config.yaml
n_layer: 11
d_model: 256
n_experts: 96
experts_per_token: 6
d_expert: 64
d_shared_expert: 64
activation: "swiglu"
moe_layers: [0, 1, 2, 3, 4, 5, 6, 7, 8, 9, 10]
router_score: "softmax"
normalize_top_k: true
routed_scale: 2.5
balance_loss: 0.00239
balance_bias: true
router_z_loss: 0.001
shared_expert_gate: true
init_std_router: 0.029
lr_router: 0.00132
n_head: 4
n_kv_head: 2
head_dim: 64
vocab_size: 16384
norm: "rmsnorm"
norm_place: "pre"
norm_eps: 1e-05
positions: "rope"
rope_base: 10000.0
rope_fraction: 1.0
qk_norm: false
attn_scale: 0.125
tie_embeddings: false
parallel_block: false
init: "uniform"
init_std_qkv: 0.0312
init_std_o: 0.00667
init_std_up: 0.0312
init_std_down: 0.00667
optimizer: "soap_variant"
lr: 0.00351
beta1: 0.95
beta2: 0.95
weight_decay: 0.0
lr_head: 0.00828
grad_clip: 1.0
warmup_steps: 200
schedule: "cos"
final_lr_fraction: 0.1
batch_tokens: [65536, 131072, 196608]
seq_len: 256
doc_mask: true
z_loss: 1e-05
train_tokens: 611300000
steps: 4868
dataset: "wikipedia_en"
Below are experts of layer 4 (counted from 0) of a mixture-of-experts language model. Rows are named router (the router's row for the expert), gate (a neuron's input weights, with its number), up (a neuron's input weights, with its number) and show model dimensions 192-255. Each number is 200 + 30 x the weight over its row's rms, rounded and kept within 0 to 999.
After each expert's rows: "gets" lists some tokens that make up at least twice as much of what it gets as of all text. This comes from a sample of Wikipedia text that the model never trained on. Tokens count by the router's weight.

# expert 66
router,211,197,147,205,204,216,223,218,227,197,180,219,191,175,167,218,184,161,189,216,170,170,190,240,195,266,238,223,185,176,196,240,217,208,191,149,230,166,231,236,193,147,152,251,195,179,168,208,237,227,157,201,168,215,141,190,185,209,144,208,171,169,166,142
gate5,214,182,186,205,195,230,177,169,146,200,179,144,210,113,205,246,229,191,179,240,214,229,206,232,213,222,268,199,200,144,201,148,181,214,171,173,185,153,259,198,178,204,199,226,166,195,221,168,206,212,182,207,225,221,174,175,228,217,200,195,181,208,255,174
up5,154,227,203,158,248,147,249,201,189,164,199,197,201,224,228,199,201,165,207,193,228,222,199,241,181,216,203,180,134,206,168,194,180,233,199,177,216,273,131,177,169,225,182,174,203,182,213,212,187,170,182,207,165,228,253,203,241,161,228,222,183,208,184,176
gate6,193,185,235,218,208,218,212,186,219,223,162,195,222,188,204,221,211,199,183,231,207,198,187,234,254,225,157,178,179,173,182,206,244,199,191,166,211,173,149,145,182,232,174,244,196,142,220,219,198,213,202,222,198,215,187,219,120,145,187,273,203,204,225,156
up6,209,135,186,222,202,224,206,156,192,299,196,189,193,164,225,211,271,233,247,209,226,163,153,142,264,214,146,219,200,230,192,180,229,195,216,202,229,189,134,196,193,225,197,200,170,128,212,157,181,140,262,212,169,200,228,195,158,138,205,218,193,240,199,196
gate7,144,165,212,247,222,227,189,223,167,195,226,178,173,149,235,207,164,199,173,204,245,210,175,213,156,181,144,201,165,167,208,214,174,168,184,267,257,183,170,164,196,187,221,228,206,220,217,265,134,263,226,220,229,196,218,209,161,196,196,206,199,196,176,192
up7,234,206,229,271,237,155,220,179,151,172,226,140,227,149,234,241,231,250,216,210,205,203,201,189,208,157,156,202,182,213,185,208,186,123,198,206,245,189,192,166,215,197,269,209,193,192,198,184,207,216,190,205,208,156,262,212,174,195,203,186,191,191,146,214
gets: " the", " The", "'s", " a", " his", "The"

# expert 20
router,255,192,146,229,182,221,201,218,231,179,208,234,222,180,199,152,166,230,114,198,216,221,188,219,145,231,170,209,246,207,201,205,216,251,217,182,184,215,242,217,167,196,193,241,144,154,248,195,203,234,183,205,166,193,201,191,188,193,199,205,187,173,149,138
gate0,166,243,176,216,203,189,213,176,170,197,205,193,165,168,229,216,147,208,196,199,183,218,202,215,206,168,179,208,215,178,256,216,271,144,162,209,225,193,202,180,160,209,235,180,208,237,190,187,219,198,221,205,293,235,190,195,194,204,205,245,190,185,219,146
up0,186,190,161,196,211,146,234,266,249,143,209,143,213,206,253,141,181,181,193,214,243,223,169,230,223,224,142,192,200,192,261,228,203,150,188,237,171,199,148,229,216,226,208,221,222,227,219,223,215,167,197,170,228,222,149,184,227,194,203,183,216,236,190,188
gate1,173,195,222,203,243,156,214,186,184,206,172,181,242,247,214,211,228,198,232,173,175,173,167,225,164,206,160,176,200,180,244,184,222,183,207,212,185,269,178,188,218,219,205,181,187,151,259,229,195,145,197,215,185,245,217,163,184,214,178,192,217,186,189,184
up1,213,250,197,178,248,223,160,171,185,158,191,234,143,250,163,178,166,144,179,162,193,146,178,191,160,161,151,240,198,220,191,225,171,145,204,203,159,263,199,193,184,233,214,210,238,152,192,197,204,222,165,183,217,225,221,178,162,158,182,195,190,204,159,230
gate2,161,174,214,223,227,214,181,272,203,120,166,190,181,155,180,221,230,213,224,173,231,240,176,165,165,190,204,205,173,236,200,168,224,248,171,166,210,227,193,186,227,191,155,211,193,223,242,183,253,265,260,249,145,198,232,250,181,173,214,198,241,208,184,189
up2,211,207,219,173,213,237,161,221,205,172,183,165,175,165,177,218,231,241,173,199,236,215,226,218,208,264,241,171,185,164,208,202,227,218,243,104,232,215,204,174,208,194,245,207,193,203,232,187,165,243,236,197,209,186,292,166,216,211,225,225,236,198,211,158
gets: " was", " is", " as", " had", " were", " has"

# expert 61
router,227,167,188,246,201,227,184,254,204,161,238,231,219,214,184,232,139,202,139,215,204,216,193,202,130,212,197,209,208,201,220,201,226,219,171,179,177,200,218,212,99,186,168,230,185,129,160,213,183,230,175,234,198,193,149,185,166,236,167,217,168,175,174,192
gate0,193,205,227,191,256,262,223,223,186,204,204,201,197,162,221,212,187,186,208,222,160,212,237,220,147,163,241,218,196,218,157,144,187,138,190,199,145,200,180,204,248,214,170,205,224,223,193,235,238,210,189,204,190,233,189,194,262,256,212,202,147,212,165,166
up0,151,205,171,222,189,229,245,196,202,207,236,186,159,236,206,207,183,219,214,193,235,159,204,233,187,159,244,219,199,188,234,243,235,178,212,194,168,196,213,170,218,174,199,163,139,192,181,204,190,198,194,197,213,236,202,148,197,213,197,186,243,250,162,208
gate1,194,255,248,263,206,210,215,211,201,170,215,188,218,233,173,210,211,191,277,169,227,187,215,116,233,200,196,194,236,187,196,190,178,206,208,172,212,204,196,202,204,239,169,211,242,219,170,141,198,202,217,154,175,182,203,187,173,232,164,177,196,206,195,123
up1,231,140,198,171,175,231,196,222,173,274,180,170,168,188,183,231,218,189,184,253,185,255,157,274,235,211,167,263,153,211,193,231,222,152,180,216,174,187,213,175,228,160,229,203,180,168,181,253,230,176,190,192,216,226,195,150,218,144,181,195,196,190,241,195
gate2,199,184,200,211,194,213,204,196,232,178,198,235,206,172,202,228,200,160,202,293,234,196,186,187,162,220,188,259,275,238,233,189,202,243,153,188,198,270,200,179,168,215,203,196,184,189,313,209,261,180,191,137,203,239,220,183,163,227,213,267,212,197,187,193
up2,277,221,199,181,241,209,175,218,212,230,175,205,229,230,210,219,187,213,143,177,202,186,172,175,229,209,216,182,232,240,211,216,185,215,190,207,184,236,179,216,184,175,181,199,216,194,169,148,228,247,249,137,239,226,164,218,176,290,194,218,201,212,237,195
gets: " a", " was", " is", " an", " the", " as"

# expert 93
router,233,175,188,208,197,191,214,217,209,180,206,213,161,203,141,188,208,113,175,203,156,175,194,195,152,227,235,220,170,185,186,226,203,204,183,125,180,161,218,239,195,151,118,246,203,181,215,145,211,143,174,238,180,264,192,162,193,243,161,207,159,187,200,172
gate0,244,249,214,144,249,231,271,255,199,203,212,182,216,140,188,163,228,166,216,188,196,159,165,184,229,214,178,202,203,147,230,219,208,218,214,150,204,212,180,178,205,180,149,184,185,211,206,199,280,210,201,215,250,202,192,192,134,178,188,228,196,214,219,172
up0,136,197,195,188,134,187,166,212,226,211,166,233,226,255,229,206,138,248,216,173,229,202,236,193,243,184,212,202,141,179,192,205,239,185,187,189,185,204,210,231,175,186,196,233,230,162,208,181,161,221,189,174,179,213,179,185,214,213,242,179,161,181,232,196
gate1,237,200,218,275,153,147,210,210,179,128,192,151,202,160,183,176,140,150,174,175,195,183,154,157,208,225,234,196,202,185,209,231,174,204,215,211,229,236,216,162,218,247,241,193,221,202,204,194,156,218,211,205,298,220,201,179,230,207,179,172,157,229,175,203
up1,153,192,256,110,199,265,199,231,189,219,216,246,190,252,218,252,261,204,188,162,194,216,171,241,166,177,159,207,198,179,242,217,211,187,175,230,186,204,179,169,172,196,201,225,192,171,167,245,176,205,180,185,131,189,252,201,215,263,227,193,230,225,189,258
gate2,171,189,160,210,204,223,221,213,193,208,207,221,154,211,214,133,244,181,203,226,235,174,223,207,224,176,142,208,182,200,173,156,214,268,159,190,243,180,172,216,172,199,236,229,153,193,197,195,200,197,190,195,167,209,175,168,225,203,200,150,236,204,213,188
up2,216,187,192,167,194,196,193,182,164,223,211,270,172,215,193,146,234,185,238,195,165,250,213,287,192,240,274,168,200,202,145,164,240,202,197,206,166,231,216,236,196,205,253,108,177,200,228,179,236,204,254,154,254,189,199,156,250,245,212,167,191,296,170,216
gets: " |", "|", "-", ":", ";", "==="

# expert 84
router,245,198,170,232,184,233,153,171,213,171,188,195,217,185,193,192,184,183,209,171,180,180,180,202,148,211,170,254,174,148,111,235,203,217,153,149,218,202,217,203,137,182,235,256,157,152,198,108,231,215,205,275,181,245,207,187,218,220,154,184,185,172,195,205
gate0,162,195,157,179,197,219,161,215,226,107,227,151,166,249,216,172,175,197,158,168,161,176,137,188,204,254,187,182,196,197,213,244,176,194,227,107,182,178,181,187,175,198,200,201,278,170,196,171,179,159,259,179,170,194,171,185,236,229,147,196,223,217,232,197
up0,190,153,233,212,186,198,216,222,176,223,210,244,228,271,204,248,213,203,242,220,171,182,203,184,234,133,183,224,211,186,177,170,229,159,197,227,172,243,221,175,207,200,208,191,246,257,212,239,220,228,154,220,138,192,226,160,199,170,236,217,188,175,178,206
gate1,199,244,192,259,219,208,225,228,199,213,214,143,167,220,192,210,183,120,195,207,155,155,178,170,167,143,181,208,187,230,216,210,147,169,199,176,174,258,204,178,146,208,170,221,214,231,207,168,186,220,224,253,165,268,223,171,215,196,209,253,158,224,200,220
up1,232,189,242,155,187,161,224,185,243,148,245,253,192,233,184,197,209,219,255,244,187,200,179,199,222,228,192,180,277,159,188,202,236,263,197,195,179,164,239,214,205,198,167,218,179,169,205,194,201,146,241,193,262,146,172,122,187,217,187,169,208,237,199,233
gate2,200,148,212,226,220,154,217,231,207,179,224,210,145,211,220,232,186,173,215,188,194,221,186,206,167,225,198,202,188,168,219,209,255,234,221,231,213,220,257,157,182,158,208,183,171,236,223,189,192,194,204,151,205,267,207,215,224,181,219,192,168,190,164,243
up2,193,195,171,164,174,198,183,203,198,160,234,207,208,192,185,206,153,210,159,190,153,189,160,208,187,254,174,147,151,195,248,163,187,233,200,217,226,167,225,176,218,243,174,204,275,184,144,165,235,181,254,179,196,261,158,177,239,145,174,151,205,177,238,264
gets: "\n", "°", ")\n", "1", " /", "′"

# expert 85
router,254,181,195,202,228,189,210,215,254,206,215,196,185,176,205,158,195,181,222,223,198,158,202,190,162,253,200,223,254,128,154,232,218,172,166,191,209,205,169,195,171,155,194,208,202,192,156,186,227,185,198,222,192,239,223,193,159,259,173,214,166,177,198,144
gate5,222,210,153,131,236,199,203,178,200,195,242,222,141,153,197,215,225,186,139,151,173,193,259,251,258,141,226,224,179,187,186,137,202,193,237,179,252,223,162,197,202,188,197,237,169,194,165,177,173,206,206,196,210,178,237,167,215,165,210,241,226,153,181,220
up5,221,210,199,265,180,187,209,241,180,177,189,183,174,158,180,248,212,206,167,206,215,170,136,176,141,174,209,244,187,287,118,206,249,213,221,187,228,216,232,225,186,221,141,121,190,192,191,250,227,206,197,194,166,206,196,217,209,228,250,168,207,181,214,206
gate6,202,230,226,144,213,214,156,159,197,183,213,238,201,176,200,201,181,136,176,264,174,160,225,182,153,195,209,203,209,232,196,236,189,221,203,216,236,187,195,229,202,240,181,219,227,217,188,270,183,190,207,156,241,246,213,215,204,281,249,161,250,166,175,167
up6,188,177,151,180,205,151,205,248,249,137,198,169,151,232,238,177,217,242,167,180,175,241,139,176,217,254,188,239,198,226,206,213,181,159,245,167,214,188,216,229,224,177,196,213,219,210,235,193,200,232,177,246,180,200,272,191,212,207,141,210,202,258,175,264
gate7,247,253,165,202,171,220,280,198,189,182,236,148,202,225,177,191,239,231,192,173,182,241,182,130,179,213,232,246,215,188,162,217,180,126,206,246,223,225,155,217,202,209,170,219,194,219,204,170,216,200,191,184,204,227,225,209,177,193,222,262,162,223,200,186
up7,180,144,182,210,194,149,138,205,229,197,157,208,158,217,187,193,165,161,192,210,203,158,227,233,233,210,237,209,146,224,240,178,192,248,232,170,160,162,225,203,193,187,223,208,212,191,209,233,193,192,228,182,203,191,183,155,206,188,181,155,244,180,171,214
gets: "1", "0", "4", "5", "7", "9"